Weights of a small mixture-of-experts language model, trained from scratch on English Wikipedia.
Size: 16 layers, vocabulary 2048.
Training: a variant of Muon for the experts, 846M tokens.
Below are experts of layer 3 (counted from 0) of a mixture-of-experts language model. Rows are named router (the router's row for the expert), gate (a neuron's input weights, with its number), up (a neuron's input weights, with its number) and show model dimensions 0-127. Each number is 128 + 32 x the weight over its row's rms, rounded and kept within 0 to 255. Numbers have three digits each.
Before each expert's rows: "comes after" lists some tokens at least twice as common just before its tokens as in all text. This comes from a sample of Wikipedia text that the model never trained on. Tokens count by the router's weight.

# expert 40
comes after: ".", " |", ",", " (", "–", " +"
router:148125149126145155119119150084068118189071090139098169183120139146125180130143151079103094108129134120118087152186119103087065112160120123098158117173166174141152096098117184095096100151123121089136158180106135085133103091082075140118210111149192119179098117085137165164135124110174114111052068089098185106116133106172184121130150129137123133130147173155125140101169095113153178124142
gate0:141113144117143113127155105164132149096164107123175083141124085114090112145087167047169124109168095190099111127085116149135107116167181092159114117129074185154172107161145177084134164151108194142157097129192138131121133112135102082178102116058128135185145123102167160119169160089126132045155112150164080133103141143114110121150139123113162134148098133191180065054103143132115113133089
up0:135117120042181169117111135126102092143114160178116113139119110189123165008130082137046158137096138159141151076156147107113150087146073126130156130162169152139074177139039093120118075094146143126116146159140137093110143144179130137151093177117169108127166138136106166082086142157110161128119132107124113128145185129171101121078143196134091123125076086116110122139103138103118137100121
gate1:086092169116147108168168088171160103095104098072124170127122087104087052143052170172111134132084183126118098143066147138137087132153164147120138126161108167135147170127094095119174148131092121147190114114121137062184146156173068126155078115081186130188088190132111152113100140139180126117158107136094102124129079167164104113109072095136155167103089145124119140131155142136119095145101
up1:158110174100198153146134094162111182114122097127117167155196152122138128076072137125099121097136104131135103139111133188075108126174123106133080104180144154138187117146125091147142087117203128140171055090146183070103160138120111114093148107087183183142096133122099082175113123124122140086117096137106144174119115105164111174140103131165172097135038088089110096129129072113157153118117
gate2:081095159097113109123178080136125111147116170135185152128109063100120104201081106119176099100109129122113109125059118147122067188151147152159175114137115161131104146168089123104203125135094173123090146136114127147149158173119151131098100148119166144122189108132138116121075125100152116102118122131142161118034111123131178092105120155064193135067103179126161103111167200153152104164133
up2:166106112120132138148094143115099144112151155137104151184119162094107202116111141203116138053133170149091135124135102139094156170139150090109182155112053136133129167121084101107166152167146173094119156128099151149164111060087139120137130155162006101084124142140126093120157154135107125160174141146152145135198097152163129169164070149142127112171158136152169142191142093117110147179135
gate3:098072146106165128103148158143120111097135130159132154151131165055094143150097137119093091102138156086151168034109133091155182113089100147160132169138103112140145169101106085086096086132173179152186126130143145168133118203090161100161164115186112139081116147118135179133079123090137117088113135175040144155162157167125173161133133125127143113205127083104143112148106106092148135081155
up3:160120089115079171124062169091099138049126119110071144102090118084124127164132119148113110133084151138153159152115085145152165125139116121114103152152174166142163186127131138141097115140169142104101131110190134108098094140086132132176099060108116140102153175167182132136096158069143096153127126094125154087133125070101099148120190146200203119162124109090183106176127109059099172131090
gate4:113139172077156163208115125136149074112112131075156187143140106113092111120103128106119139129201140098096097083132093104117119132147098098192175145136146142113182064104112158138184086140117078102156159165140143153124139137167151146115175104127156098091154133126149166082068176072133144153132147143121064109110165137074172088069121152108100154118086093126122145120104121163093058167069
up4:093180113134112122092134065100162121134143118126112107200037156149163107114124125161166125118090106089162110200096181149121183099111097169139135100132163118078086135140132109161093122154091135143084106105084113180137158177147145098121122140123143158109142074143166105181146155163153132146132118164165143130142102098120053113174094089125080117149125129230150130127167143092160186083162
gate5:113083172157154079171159111148174147087074138163103179126083132097124077101104107141079076139139103113141086106103201158184151170140131128093131120160087097108188194113114098123110100119116125080106161111109104148117140034143131108164108158087111138098149165103117077149131104105181068110108128147155140103167148109131133166162124123105182149124171138107086043143116102133066134094106
up5:162102131123119110093077154124144113184105118151129157182058141131118165132116117147141111105114161150115096150119133109141063149077121167144111091136117184163027059151125121203136157101088104097186152145095145165082160123116201101152093104118185149157117181138133098128104140129127109041095136128106135107133119142105167172064140090150196094133112096112125133165153124171096133156100
gate6:075110130126141127149139089146165118142139101114101185153177095195095119111073144143127138142134127147155103106119206163137124098125120117133150146143068115094137166133125124114117115159080129122138100083080147133107092193114173129131155091159134171049134151117097094127154160151152146140178142172113085181120176093118156127061096119137081160094143153133096150123000114178138111171084
up6:134109079081125196078070110135173125149161137098168118126142117087122156113174166132089143124119129115171076105087201090078070100094121147088151120123077078117156163110166123168128138144115102134133158095065115136094110117162129081143146123101072169181152114107129122085183158106152102104112093139096127187121177091083155044134088135120063160123118128155151149100130089108091107169127
gate7:118126104142170086146098085156147100102128130140072210182158111108122096124114126099166094092160090143088062044100108132125103134177164184122158137153126121155156152118089064144189131082106154161153122129153138135094116201164169150100134110080124136166100106126103123083100088113150113135163133146131112138125206071102117113059121075128179138120146139144191126139186134173106126140095
up7:136085159134152123096075087057147113104091078096140183177081105151088071128162168088166138192136126125126078178160139171122140163117148143127148075128132133164101148131099052141133124096084114130122064094097082106103138113114175137074152161120190172135153128109097108154141056097124169124148125101177149151075130115106092102092090131118172087061162106126114106121133125131111085149088
gate8:151152143121125090170155085183145140134110190109089156152115128114151148097086128174106124086197137169166105156114116063165108160099134134168182156072126138132159117101163100081192134119122215155193080162106138124171170131147127195141134090098222109079109116071098123123120188117109173143127119113108106168127146096128124109118114116196130117151128170164133150122149133080141097142139
up8:155078069117131153128122114147140145127162160100152151125094132154143105074077103113117136120182119131163099185137106106087077205169168104169133155116044147092177129150145128133119136165034125120103162131121093068223148142113116161089120203138125080144068122136105156108109146095100158055148157118092126170130131134123142106095106187109133110142111143176154138138106130099138124088163
gate9:145129145106098164096128107143144167163114155147110106123055113130100119201200132135173140107135099181085103098120143097121150142124121098155120164127114109105163134226174106165153111135123124166189138150099131179103123166167133164124113124110128107059135130061119114124146111179131156149125178108050134085096110128053095095068150123127127120190104106148118091064128096072144075100116
up9:145105123076156102145125108126108087149104126106155122098178120123141137090053160133129158182139101113155122143127086139091118152193130101171133054155131162154103170171190194157118139133109080084190107109108124106102183186104104156135103165078130107170151174081117129163121137149138132177152121208085091122171100104122160081178109081064100153084163142158127118153094154153118155147127
gate10:137123146066132072159125180101156110114137198178092188127082056077111185169155149181170141133154140162147159095135171123104098103123161124136124032120112093139137151095143106110170181145078090123058126115132152129148167169122114155124104126097173114148145118156102129105190131123141143055175190118188119124120136121135171120141108206100158124124131146137140141112176152162134130111107
up10:179069087093119146097131124182127084142089052134141101087101168124165072144135164096051085131141110139127131113102077123143182105136123149128144132130119141135100143090095102167099116109154054128178124122169071130070117084132162086191116129103133124081126146074114159172106085133124120143135085130061136091180174131190159137110167098169123110129120086128106128092081082128076119127166
gate11:103110174112159156074143132133154110081087168102163113108068097183103111144149180184121124136130112088140160110071140100141135120109113107134089106125073061156143221127065096110134105097132116213173137139152103132142146135127101114127168090113095141149145172127161141209104150146167098129156131157065155217117170185118130095105102146174147176116111127126123126076140103130121132124090
up11:109127107161125052100148093101156118101170117077188031150061099146135088090135178155112156065110134117182144138110111119103095074134119100169090100166088130151151138132105157158188107109101127148135127098104163079158146150130125072188181133140182176108111169155184036132117095145114085171123118114142143109146118132127117113180091130157085184148102131162132122128102128112145136134109
gate12:130120170104134104100120145170164141149094093138139197108121114103105125169121153124104121129173187169117118168141203149187120152147117149143144182048153101112093235105111117112135084143195153124147093104105096162110142122135163141131165120097102083117136108069144129100110078136100156184139131115119142120035108140093139131152075141161181095142095141150111090157080119109115052128120
up12:176144101092187135092124153159163113154109143125094140067175112163143176130123162084136077096148130169077074164177159132115115155112092059167135116133129157186137117060180181075080078134117148174167144129108217155148193138150100127129119107125091129127116153146149128110155124139142148206116129124162154106157065135132137086124076186133139105148132103148142144110075091087103114125124
gate13:207083101113057127154118184136132158172116108076099096092134133075147109125094102175122122151190141134149083120135126158182099088170175152183160147146143163138148088182155122083147117124082171095123089162100114132062143159128140116086108109124117109154131151174171117119151096120137088120147122118113120151174165126102190151113138096124143041207110096159167129126102086076090105150107
up13:149094114208148096133099132110168081104193059117121162115102107090112138180133166120145117109143135125156120105121162169147135149121172093064099182173108125157114169158164133067130133131109137096129106184093166101107076131148118167161104116103139126148125165093094124144084061125162179105191080096109109121084152050201113154181125148133126117156156080174138096125075135122104149105104
gate14:108072151109151168193102158100180143117092166184111145144140110103082147145154169114156122079180126176162140170153188112149106097147147144196131111102124084109126058103123124127176165125146132148118146122194094150142154150196111130136181087120185081117116157045111104115149137129102129117124145128083115147150167145079118114122071124138140097175043096127121153097129191109138086164110
up14:105129115160125144103105110111114163136156094136178136104162124163121120157128086138141142117133158141071039102152152176162108164112168062147066163087080180155050145128175151139096131171112109156093043085118109107120105081052177103136165129139085138099141128114164176112102096142114137159097143143136097121107100153112109118106135130126146115086174086127162175167196112145158060155143
gate15:101111186148112169166058123140163130066078103176098164102141143137109122113124182144137090105174104100052129118137043125131138156092133132150148134177162170145130118112116135071117123078160142155162129128159146139113109109087085125182197155102131130078116179121181104147130091099128152141122095104081098099104199155144129111139062105112120112119073160181154039144128118156118103116151
up15:177099123090147200081079154156123132177157099102105161094090152097109076111130120094102153137118131180179102135165128099119167150145126097129069112105129172115121143076134086173133133119138098162095061180169128130145119160131166093160105136128094082128139154113060099108170089191119121141130227198154177177123115109132115167110128129077162144115129117132054153087133109113127089156124
gate16:104078163077102147116132168182161117145099164100102176079105148098112092147086104165051115115135122126120120108116091123114134135140116110128143087178147097100151099080069123114160097126203144098097151163116128080120133147187113107113087154144101140111079112136105167159139096090196056154183168087103120166132092163120157066139111105122120133141157091149165113114096089165172098069058
up16:087148126105113162129120123131148102133138148150140128166153111139098149158153103132092192185204118163095108172111055180141117130123108144150068078152150143089122138107085099148126094190144132097136116111088178158125135134104122157132129103126066132069060091078104114164109187102128106115158109117072057184181122129147118083134064114160171139078168133123120106197113069120136105139094
gate17:089073139098121152123117142170194157098139117115148197113126099067108114121120142155158188167159047151220123110110156079154092151175107114116109090114123130145112113121124144147080125107095123158136170099159123115113162164117138199063190109110147112172126160172157137078127143137113166107151108144157105188132143041141150171113153118102123089129092137185115083190126148131090126104115
up17:126129096108182090112155125154160126095142097140117139112122089076109113094091073134082163140113161152153118166088143082184048077130178149129103106114127108101113103162098165125087081139100100043152172133187159085097103167128074172090172085117149143178082084154149199130129120161132130132122107094166128197177114101112138141119109093148118154160111138187144066144110145127134138138083
gate18:074076090127135133122108137151197138121088103151187098145136154090110151196135157181131183163124155050189162087128113137142134156185196071139164183131123097147146140118091143124189125108153118121145107112174113170131145105131167088149162130121087147063161147132125154096066078177155115066139147124106124089117164129108132167149155151105101063115094103158151086125159131145177111106134
up18:133189142134101126146151071125089139112161108110186137091115115105068134090109186147110148145168125120177120150157138090121157141105132125108107119162119117080099118186114094138134168143200100144122136107151153075125087147140138141107142133042087085187130130186104113166083157049111075163123145210146105161068095164135098101148121034102136180118113130088142142092142146155130116141128
gate19:088102109099135108144113081118124104130149156151097205172153083127152133176093099180143168117156080144127126129132057144152094155115108166165145121138132139157174114127153077136186162112119130195138149094161155146206134147103174072070121151107125085139056117163143110139158124093158089106141157098109106110122151099163075136077082131082166148203137102173118103084106139186151168125158
up19:082116078129145130160129118152134179100171181168129158135171140118195134090100197140102144126088155142147118130151103128148155147163104155135189156112152136153168147115160091131182185095144165199130132116192189150126165150126092082131123120121138112149057112134170148159144094074081161079110126097132107163184120172183125167157168149112146110150142127108146106071102147220119170122142
gate20:062139137120117159182128150193176096085114086131081089149071130095055121189113193158165131142134116126118116131080118100166113122142139143082150098177149104156137162140116151124153197120158204118108142138077121062105105092140116123152119065060125077110149158128109057158156115136122133158115087089112078100172096150152139115168096071097129117151157147129148133145178138139173111132146
up20:107108176125092150113130103124120103062110176110085109132086197119066161164123113083165128112109144124099112082125095081098133091159148148134162150184142136135173105176125163100110153148094165146114110064110151142148120120113053078136163064075065140106094194132151098138140171160113131131134116090124074077136134094166167217121115095088121068155108112136110140123132113181111107142088
gate21:059123155147087180120094158138169113131147137101081071146099116075098164188161146138151120135160110180178103119099116099163133121113189124147114078160131167134152127131121122180145127178046145125137065111157147169130113166131151110147134156079074189134133092160151148074151117129150112062124095152162083114057165139083094135114155092115119151126122132179115147140176047102104106157115
up21:148120118125123160127097121156086155094121147091168065191139136077107099160152129123114096168114105082140074056089151173119058162093125086143083136147158110117187058060115166195145160124087121109140083132152057149062124162095102151073141105137146111147146119132169134092143112119106097079151111151113117116159141170138119122078081136096147171085155076145108156094113081138143108122105
gate22:104096125165102120088128132160171107133135139149084124174059152120096150131116135118123104103136157104076164079098106160133107096132144112111098103183136099146122143097194180158114141088106149121110148109177161155132184232169095102094129099209094097124132068123157099148139119123133143157171109169080120178181107097139147121130124133071107173127097170099132164054153122171195102095132
up22:169122147169189120154121147139141185081112130086178082114093139187145074155109119145165170107129112184134129132119120154096154154135068187155120117065068088112102116122114137123161123044183113106116115135155092103111141135164147161129130134093122069049095088106148188115117138171116146147069100064119102071134074124166130136126144112133141154117160072137153064181111116145102119125113
gate23:094058108069112095206159154157166137089125163159113139149112156123117128161130122109074094187135084147101073126137156136171114155097144153091144114094120160128150058101157084136150146081168147179166126106157127130185134157122103134108205075100114085127135154093103129110116140209172100111146071122112128094152123204134182135126164139162127128140119146138105125091210121165163156139142
up23:135080118101191117135137116120144146141111173126101114162140088093082143100102099106104083211097083166150133179111160164149207134127075196136065111122128174145098151112136163165200159126157089170135130139119131196147154104129140075134081141190155094096127139101110081112094165120171126137121152119106101135103174122152133150174086077120161150128101123107111176123165102166173182133080
gate24:087168174147140169107173129169105157066141135123131137109072086077078125154140118080130110145113159145167118117073145099103070122069153097137118185082058157169159094116066143110143119099135164118107106131070138114132115127109103104181157130108152150130167198185110169115106172149170150087094158138102108182131195136114157144061122125114134150129138162145181070120096159096137100160099
up24:099119118176095148121115111089177156148142135155132109128126145108122104134128186110123163139142135110093072193071116059124140114099113114161136135128145117135150061099124155058115094129113134142128103123141182106133124171116066181090203062081182105158162173132085098130009101101136114124085089137088142124154092135147103101097142131149047126129155146112107152150144170166121135084099
gate25:082088208145137112128136069198134144145118136133149157125113123150072101093116123164175121060115143122121105118072119162186095121147126155129181130139157151123146088065121104019093134142151109149103162097167147185178160143171115177149096090082043107137145128088131138113130129099069122168098111159099124153115140125097169127137132119116115111148126103150069086133068135104090144090113
up25:160082166167142157085081114100138145102165089083137169144098074161094126140123084150134098134148130079103205146108115155121160096080142088187123098144121114131131127092136105154115102143171149129137165106134129128094085191156093091157163125109181128119106060105075153165058176151101144104076110137097139110137162115183118113112128127118152097097146129097175135096121109146239187093091
gate26:113092126166096137062084098133185151125108136134093169143126100166129111067099189187154163144174184135208128094090173137151083111085145133163165106109149096164125148068133127153162133158073162127169151112107160155082135152151085118122145088101158109134110138079170130147132122174114142044147121146102102108175133085063119157115175126161098101171098143141146118115179137124112117094192
up26:175142161079181145139151129139168140168148195075055152131112151158099184098133125117117081164187162136170166119149126135121147105156139097101122049180116128173147102070150150026124137146134080135114087131080128094118212130131069154140121146116115160119126143124144160105171146143145115097136192097138067104155103142116151130152136129127163141183114091179111093133107088141136078115101
gate27:169119145133166178140107119109105105120073106194128193140076115109039080081171144159118099118163151109157159072124150157120142156144172121180118118116146130183133134176147164127141085150108107163199103121131156109159120120102128117114174162120134104095171159163151146079086123144181120138163135185057081134112134103159159140220151140183144122178091151166110173141109128153134124117092
up27:129163174140174136187160134062102152134155155133125137102148086126096122171163166113045134113139110094157119085166138128150136169135079113100151144087116108090122190119151109097160094107163097204169106156135172194158136113107058136133075129133091151200135118089106108163105111099118181154184091161104179164095139128119135105101113094113140138165083063133112120124160141084191126097130
gate28:091060157121146105109115096173201179116152183117165170142107171089069096118107139178114094158103135152081098157134058111137132077117189107160136154144155122121090161131101119119209161140084159148168109160129151185097140145096088104198115093148124147117093105146150135122119165119120143150111146122081064185158143093146155071114105172126142114086107110166075143099183105139112116159120
up28:118134140183132149150153142063110109149093119089143143066093143143121159078142124151143128125125103145104159120103096162095126139124146187118123154140095146141142139116151190191077101032148166096142099105104111096134168158159161154115185118115091149155170120105146131065108088139126043129147149155162218097062088131147138109115135102115176078201170110162146118155070140113114162112131
gate29:094089104148125087162159105101118097157137144144118130115045093074135135136149134140091122179164125145162093112142143105174097164169157101141125072104098104119114115113137108084107149153072121151156071142156135140119049172169118130085126131096173152154166149056113133132121066168077117133124102204115085193127106124111186127081143159134110160160147135156089100089129125128216063148114
up29:113065072169090153176149114088102060118134060143123210122074149096110100127138131089045095143098187157163061098102144150168169135138137097119089111145139148058123127120134105143098188172063105117178137104176065122192088148111096146136114102147172144156138158136114156124131077121113185115131112134100107144132085159135156132095133143127090142169097123119102109077137142147138127122115
gate30:098098154129146164172155132118140139104096145132174184123105087141130112154083121089127152113122143088098158075159105105213109175122136126131162113091066136130092129134103074088195121083112142124183079085151163151156134101087092142131117100134129105158149111135090138129043076156091176090128136126114137120084167167139142107101135169092102112175107205148129087107177160158212090155117
up30:182097100048117151131126129107160204115145129147116114148146143076133127111097112144119120112138117156147124104136144118137092164106137157167092162130148145159162115169119166131166137164144144168189120172128090155175180086134105173154167070091160158165062144138138123112073174115141145163119129101111168060138134094175114186148074104119146021068158138164149127104119137183132106185124
gate31:129112173144096084163072167125144107103102095101137126157021159072130116069174123121126072109064132160165067098090164163119125154128132109155121132137168135137118160112116142127133134122104175179164073151142048070096123137102135142148210127124136127113174180199136129152112087092127138122156109167076095156107134086100117131137096082114126119089130120195184124141138094134105111144115
up31:144080155097144087117122150116162130126131056087108170147092170096144064101126143164168154105097144138197150164054208173126106119096185093109132113136151114113130111116131173191116116137122107081127149125134136119114091145110139074119157055083099145160152117153112168095113158146128110125153169202145158169102118235121170122068133087149128123138125152132089142085082113142114157102138
gate32:099127059149108174163116105122155103159165083159077138124133199109185143176142107074144095147131160101182141071112134189107098118129159143131170173138140092141122096121156139091197117160105166144141121124167162160088139163120138132139105089111117157107167153121155097121053128136156100142161115114101095115126138083164104113158181150170140069192093080167098109034136180154115131151123
up32:151137152155119133104101167135172117153114141145185162141121130147120132073137141207091158127112145230121104138104181129165116129155058094141118098077103087145140190142085088097108138121129149148120123112063108084132160084202157103182109140135165109153119107103138182196118104122093176148122114128078177152166120177133096133139105128101123106122181136120147109217138151158111105086164
gate33:061149124084102118104137099128142128158121134155170110120161137119158136126081124053107156113126065130141090103134172111118136068101142074145109149050151153106170097119117065104068129171142133072064115134094142215121128146196159135130121109097150095078132172145173182090135123104112134099176189115120120104159180162127122114120092146124130182129090094156102146158108146135159151194093
up33:117103205101152110023113137091142076119120114177096120138086114176159076117193082152111185182120146112123166123111161082095116152140115110062133107097103129086114126130100099154081074144122136118128116157122106160139143173165148182104150078145117101106146139123157091124132085101161107180138173172192178127116164099136096113091108136147187172147122117085117073142164133137160153121074
gate34:076129142109124142088134075131164080139142164144077177136135057149070098106122132151149152139127164117147109135098114108121155113127095159145174142116156136143219137107119091191105183174149156156143156096183161125147142220138140188124084117111108136113137073091113101059099116137122095126176132206126094092145163089130140152104087112093098165088119147156069123104149110161164129123073
up34:150127154109155169096070156138114114091106057084132119184106124138155081169123135150101166189079196158138121096136139152197135091070107136089139153133102114100047161124090083147136160114148067087163169192128123139102095105079120080097125111152153110130149135109109112138126112121133177144122142127062057179173086177136123173154129103101088122125150159129145170148086131115142112169166
gate35:080073053144148068150145107133199103133168087127140124129169112118159125110144115143082141135135138100110120148113105113185086154193084076174139178137046121151122185135128093156138139084102168151164107129132172131094158134132136139144099099082150095132093110090181123105125107099163100094132162141145119073159187147119124076144172105079176160146126155162170158134125184140147139045151
up35:126153130171151097107096111133155075125142135118153082159181112173187131150189106110185168105121124119111113100068152152120128107119089109209171162135115184156199154148086169147108117093056212152068094102156127139110101089086131121163090125126131179047115121143160110142137143106068141108120105070191106129171149109149113099131156119155155118148113163148137103157134156134117102087116
gate36:134111130148074146073163099131157108140130156145022141103112114070127082050084127198132076120157138111103125097092087096189111127103068193132142123088125148117119154131161129088108173123124140169178101148096198173093146094145153188151151151112124099137114138126181161082179156158120179129090067151097061152149141087133140126120155132140151133156155123119133140136121103079129118149138
up36:080113132161141125102123124067128134218132105133204078085152035092163138145131149075133128139101108153117146146148110151119125201135164071147109116167088136167136118185128147090169123158096097127136146102183043076093087129059125123096081127159145149139160130104089115165081102131150099128140164144165166149133144143044119106103107117143101123146145142078093123146112166153115140146107
gate37:085124152143123154170095099140172208131170100174054164136156099138112088158187126109139088106168092172133145067114168187123120084154135133160137095177125132126170107112103101067199125084198149127084122119123149136120125118084149131106142072134139160080161140136122109105158100152106150180145131092121046096085128138132182083111139151118113115117112128176091101182105108135109139180085
up37:155083157188154132149103148106148065180183088125094177111153134097139167143104106128127109146151101149181120093100131180103122052145152120114097052086112097142148198158106173144136109119113117097125186152144167093117078098175095125134194110106132083100152132135099086080128156144157150108097134128110110145201088101154152158147122086134141120110071105094126119068082095134072176129097
gate38:165087131111066149108115129166186164107163127155096145112052107107107107136116166132106113177101101115121154146113202088119128121080129140116088160106097084096151119119089102114122127181151106105199130068079098135153140138142063115135075157131107136165148137126110151062104121109226106169142156110165161132066144216119129135114089122171083162149091108149124161106138145152082112164110
up38:140175115157106144133098106187117100083075077145214110093156135136129150085132154149147112139126092111123173129095086092100147137139149170082076169111085167118104172143145088159129099092126116164072131181141173171184160133117123095103162115081180147137127188180098126194170094137127127097115131164111124135119116111077111087143131130137121123087086115082123175101138165185114077174197
gate39:135095106139068114147154159129172134075122121062151149151093114146098107158112197138111108122178114089185111124086162092185070106116203125123148144078125136132139137065156151162102172155121160151146075116185116139102151141117129114120179052108149130110154151144143135112087117133160122096158066130130087106115188088126199135136189142140133148127134175166207100094109101084139126127080
up39:135155113113199108128117073139130153147127143158127127106192088139112119106179133080179126146148071174139146108175130126129082126088071161120110132089125134099183134117123098138092177129143157178125099117055111114174106165161103133097128088166139173170075140139134063118124137090168085119112145134107138149104072185141100089084120188151112156103148106183153172223090119163134115087096
gate40:101116136138122157132132136140132166104163124129137091113053133115136062118146182116079093133148118130139188097103097151131121125100149141188180148162065125128102144124174162151140102144166225162140131206123142131166144156153067116191114135171096136098159081181115120146120111151131131125132136111120124133141136181160089124069120145214034158126139175165127138137143137147167149164062
up40:133112143164139099111121129185078141116202141149140148129139156134109149083097144120142064144086115217182144073140127184162100097105136069160131146160138170070147095133108162110148168132135174176198135110124107124174163121124053129177119137116121164119102114136148138124093145123074087120094113057185144130071115150086171117163122124141125172132102121167070156080110142114161109184123
gate41:117161134153086168173129077108162116098162116088083156122050174125160110200125173131128081114138130114135073129140137074159129132144138105076093137130126184082066103146177120143175151130143176160156122140181134149133141127152115151169122104138134099115099152060106132063047172156134153148124070116110104150127176104119148140156093117059083153107110163166157103070127187128134120088152
up41:109126199138127140096127152069086142103111146139178151054153166152091129123058147118163130167117116133188095133107146179129184151107062145180117124118076085132154160137108175119117083120130121116098155068075115173171159101096134075089096143069139121070153121149115106155135119089130128094105096109156148145109118098136089126167149111140167045100143147147117126205092141103110128056123
gate42:090126109127210117161097152213181123131113173148146144168100078135158129106139151074103111104134108115094085109114193129085095129164136116190132086102097096175139100106137121119150118098094152188172090123130153149138159183198156108116094104021169111141167114174132117135097138105110116112080127132107079134104092172138082109099118140124133187085146171150125108134106171161153114166127
up42:146144139143099080079162161106062147113069131110076156121149096116125137116174111147131124144147160114167111132192037137172103073111107179111131111133163129126122109142066173171119107160158095080090144131135125135113082153085102147169135143102105112075146096084154113104115162166213162107133115093129126143135125107118159131111110117119186154157109063186134212190122168096112079124106
gate43:118144161131119157101151169123155115119160066148172107125112113134087101114096135153129130154125099118112089154087136132168080164113167160122075138108125108095118115088136139102153117091105139182201087138055124188135126129112079157171141086109113155102145124158053080060118119123180159090154110104179176108141158110115126071125089123132171066113144152138076134098154112210181189096171
up43:137163166127120105117166122114135096102161148203119118088076136149088095084108123163157124131111160080097084114111106121133073086134147157134088143109113093152133151123176129096120134099102112165091153077097147094109153177165090122216143090127167126085108061054117096135128146148114172084094126077112199071151171115143083125125115110126122108087151213117100110111115123121121207167148
gate44:116111139108128125151122140142152103082095103063141144121151123136141039134158156081142144107194092097055099128165105168101121130093127140170147165152082134117104117109162087188136126159183155181090079112149147137131156141099217141156191151125096101163093103135147146109094112114065166161138121102086056118118165093126148099129127112140107084140087144120197097079092144143141066155103
up44:147103097142111103143117140177067149106140150138110074077128141140147121156117057148097113130094205147166111121121126105128114126122147076097093151084149152093113127126090158098129104147087120148142089118093106102174195099072084078133114180092116146095115166176087108123146038115153136159118192169169129150128080154156220191174110104124169150119116112118095193138157141120139137160114
gate45:134099098121129141182163102103188101137132172059076144120198137130134115078075168202119115140128148141104112109186143107169127104153207128142156092131113106169125146136142083103137088153123147123135101130102145106142164169166161175101082133100172085118155146085148096083082073142124123128140139129151097175162102107179051135112110161095194151124122096150062142128095084095121121083174
up45:193152116120085062148115093123095106106145107163124128156094148183130156166212096064092136119154120116113112120123107118112166127159137117183130107101157146104143156088178141192132161111129100072097121155130056214137078123134151108221120164131095133125167159117123150099159138196120150072143108085101135085151191118072136119126123153122076082109163119133150147138168136116098151116102
gate46:094085125107156102150125157143138045096155142161085193201115082075073100128131143166122184149168122148182088060138163153180100140113128134161164128157115113140076133135157126122078145095110103125118066124075163116132136215137120098127154167073143112164154123170120131076102071114146184100140092136148122147123079084145153110140090110116193144183113137117141131150120121169113133087137
up46:104066084137148091106160064173121119119123127106114154187065048117076155118117132066125146133161111142181084061156145116146078137094125121148134111155134120166090119083187096145088119125095124151121072102116137114120119142162152145150114155087146094181143080164092182158150074122146135065111100130133133118084163141102152129140139152135152086158154133104107102137208195182159159172121
gate47:153063162113057100159102184155140112100133162145091144160129100087156122123143151144114106133166090129116204130125127141149099115092130116075129034083117112189146108144053128086124126053141149149147127158138168161160168151161078097134150097174133116150148106063109143121132093165151136122138104121107124146126107151154140076107116142093075133189036098112127098109174108151131101187107
up47:160131061113116128142128151138072132077159141133138085103139186147134118136110108082103088092159151137117126098124146111115089103094068050161135143148189109114091165119113058114136122150130129139097111099079122127057057147154091136114128150114068091116110148208147088144091105121135138109130137124130126110129139074150090131107176196100144141059151057116070137083085113196152120145152
gate48:097124180155107136093124148180140096132183154113092120109057055124035071096165104095113091141112081087180169104088103094168101158106119160174075156150120108139139106100090137123126145084148164148135126134140064121111145124117131083070120093128121155133195076148203112165128120137157107104162117119130110093116136106106097093089101119127191110141096156185140149180129112130115076120091
up48:153110139180107125121117172053141110101131135140126071115121089102126153136117153066126135163162137104126155111119177178136098081169150123104127160146106111089121160147106144144077185160094081163151165123128127178109096086107081114090179078091089104064168145095110110155147169180139137061155061100105146151116147118042146156157144177144118113151111154134130108072102063141180102175132
gate49:144064111099176096108114090183156107066105140132144140176128101143112080131088119136075120140132078135113113047109119099187081156091102113094136139102103148087148123088158132099163109174107185176108118097139190066125178144147074133168085076088166149136158049107100087134088087127144117109118086086131107136139166106124149112120102119122114091114128167140138160091198191113138132147134
up49:118132176145055160150162121173137116158197099149067127149108143054143147147114117094201089093098204122152152127133184141128103083206138139109122131119122092088152089157131148123135121171157126085096114121176105142127121112129128136087147119103129058139155218112148183121096173093101088154118137125149143164147089101107130156126153093137089173159099138110108193139110058140132180125132
gate50:134124137143096138135188136170116120133134155124080152140079097072122166115092123176078129095204139127113087119125106119100023109100109121204101108168138128164166107127137109116107121152150099175094097126146112169148132084153108116165135149094150100111104161122091162046082187130094146085117102173134120135171156146151116122168114135136132093194096088090158080091065168146158143082091
up50:171115148179105110119132117147149131161112153169113118091164175059083145117075103163145162121175120072108139113110139152080100120189094139082130149175161190147130130133039098086113128144186113108067130152077165100132139163152104165108171190151094175113148162137128093099038095129132119154154101066107134099142131101147160118104149130101135123157112134078155106172126115102171142127065
gate51:156167126190164135141120112113178160131075095168101144171143084116165113149169126082084114119109196141114087125150093152201068096088131124152138144130084107144117120150071119124169127119119137152102072109083157080146118112112147089101138136167165076126198126117151074107164118146134104180169144136115110178218197091063175135130126163114176098158144101153155142146140131121160125088115
up51:182175147198080089161151197138134112113130113148176151167121094071052107051073172112179129170117158141116126144128125130109115160112060138138158121153119140158155134124107085138129172105121131097136116123118163139160101054158144115044071129118104128166134123046078158122158111164151147155150106131191102142116105158097092135114085107130139167135140067128096138113101173117120094102138
gate52:103113118111145110202086149167149180132133139189134108092119155070123138161121163154152130105167118154139155124146120176133125147146117180120173120148140096092161113188176085095144151097152176074108105111071101174098109105104117120131113106109169111122154088119125081068132100104087182141143139100086065108058101121110177091105047140130168138157132129154166097082156142203165154175114
up52:149156139107134130080101113126115070111130112167151131115166087212123179126073054124123158134162164087077084150141167099129164138173089130147092082144136143180078229080049142088153113082138104137126149140136164101131133135158177125172111141068067094119127106142132109119111116110101069138159105148143171161160089136112106142157152120140092112128102164077141124091126089127109137082170
gate53:095083116140109141162073088114158156139160068149103117123138132152127144149072098149121109150174159161125096090155161101101146153194192206158165105140158120137148126113091120112101108032123152099117129072140150104080145137131134137121158115133052111142124172102132078091100161140163093110103100122133107167163139135046088091169117108103154099081062121127152106089149101150194146081154
up53:141157141151194078147054164110130133117162084089118086120157152132083120097099078125100127124088129159118094123086136125121170056123114099109110136110167144118109154074144200064060099157154128112146099111033136149077064140145108156104140097104073109138135169122098071101098094115167123150158094079126106155115076172109114151161098126106154086093133154163099159136132118097145137178104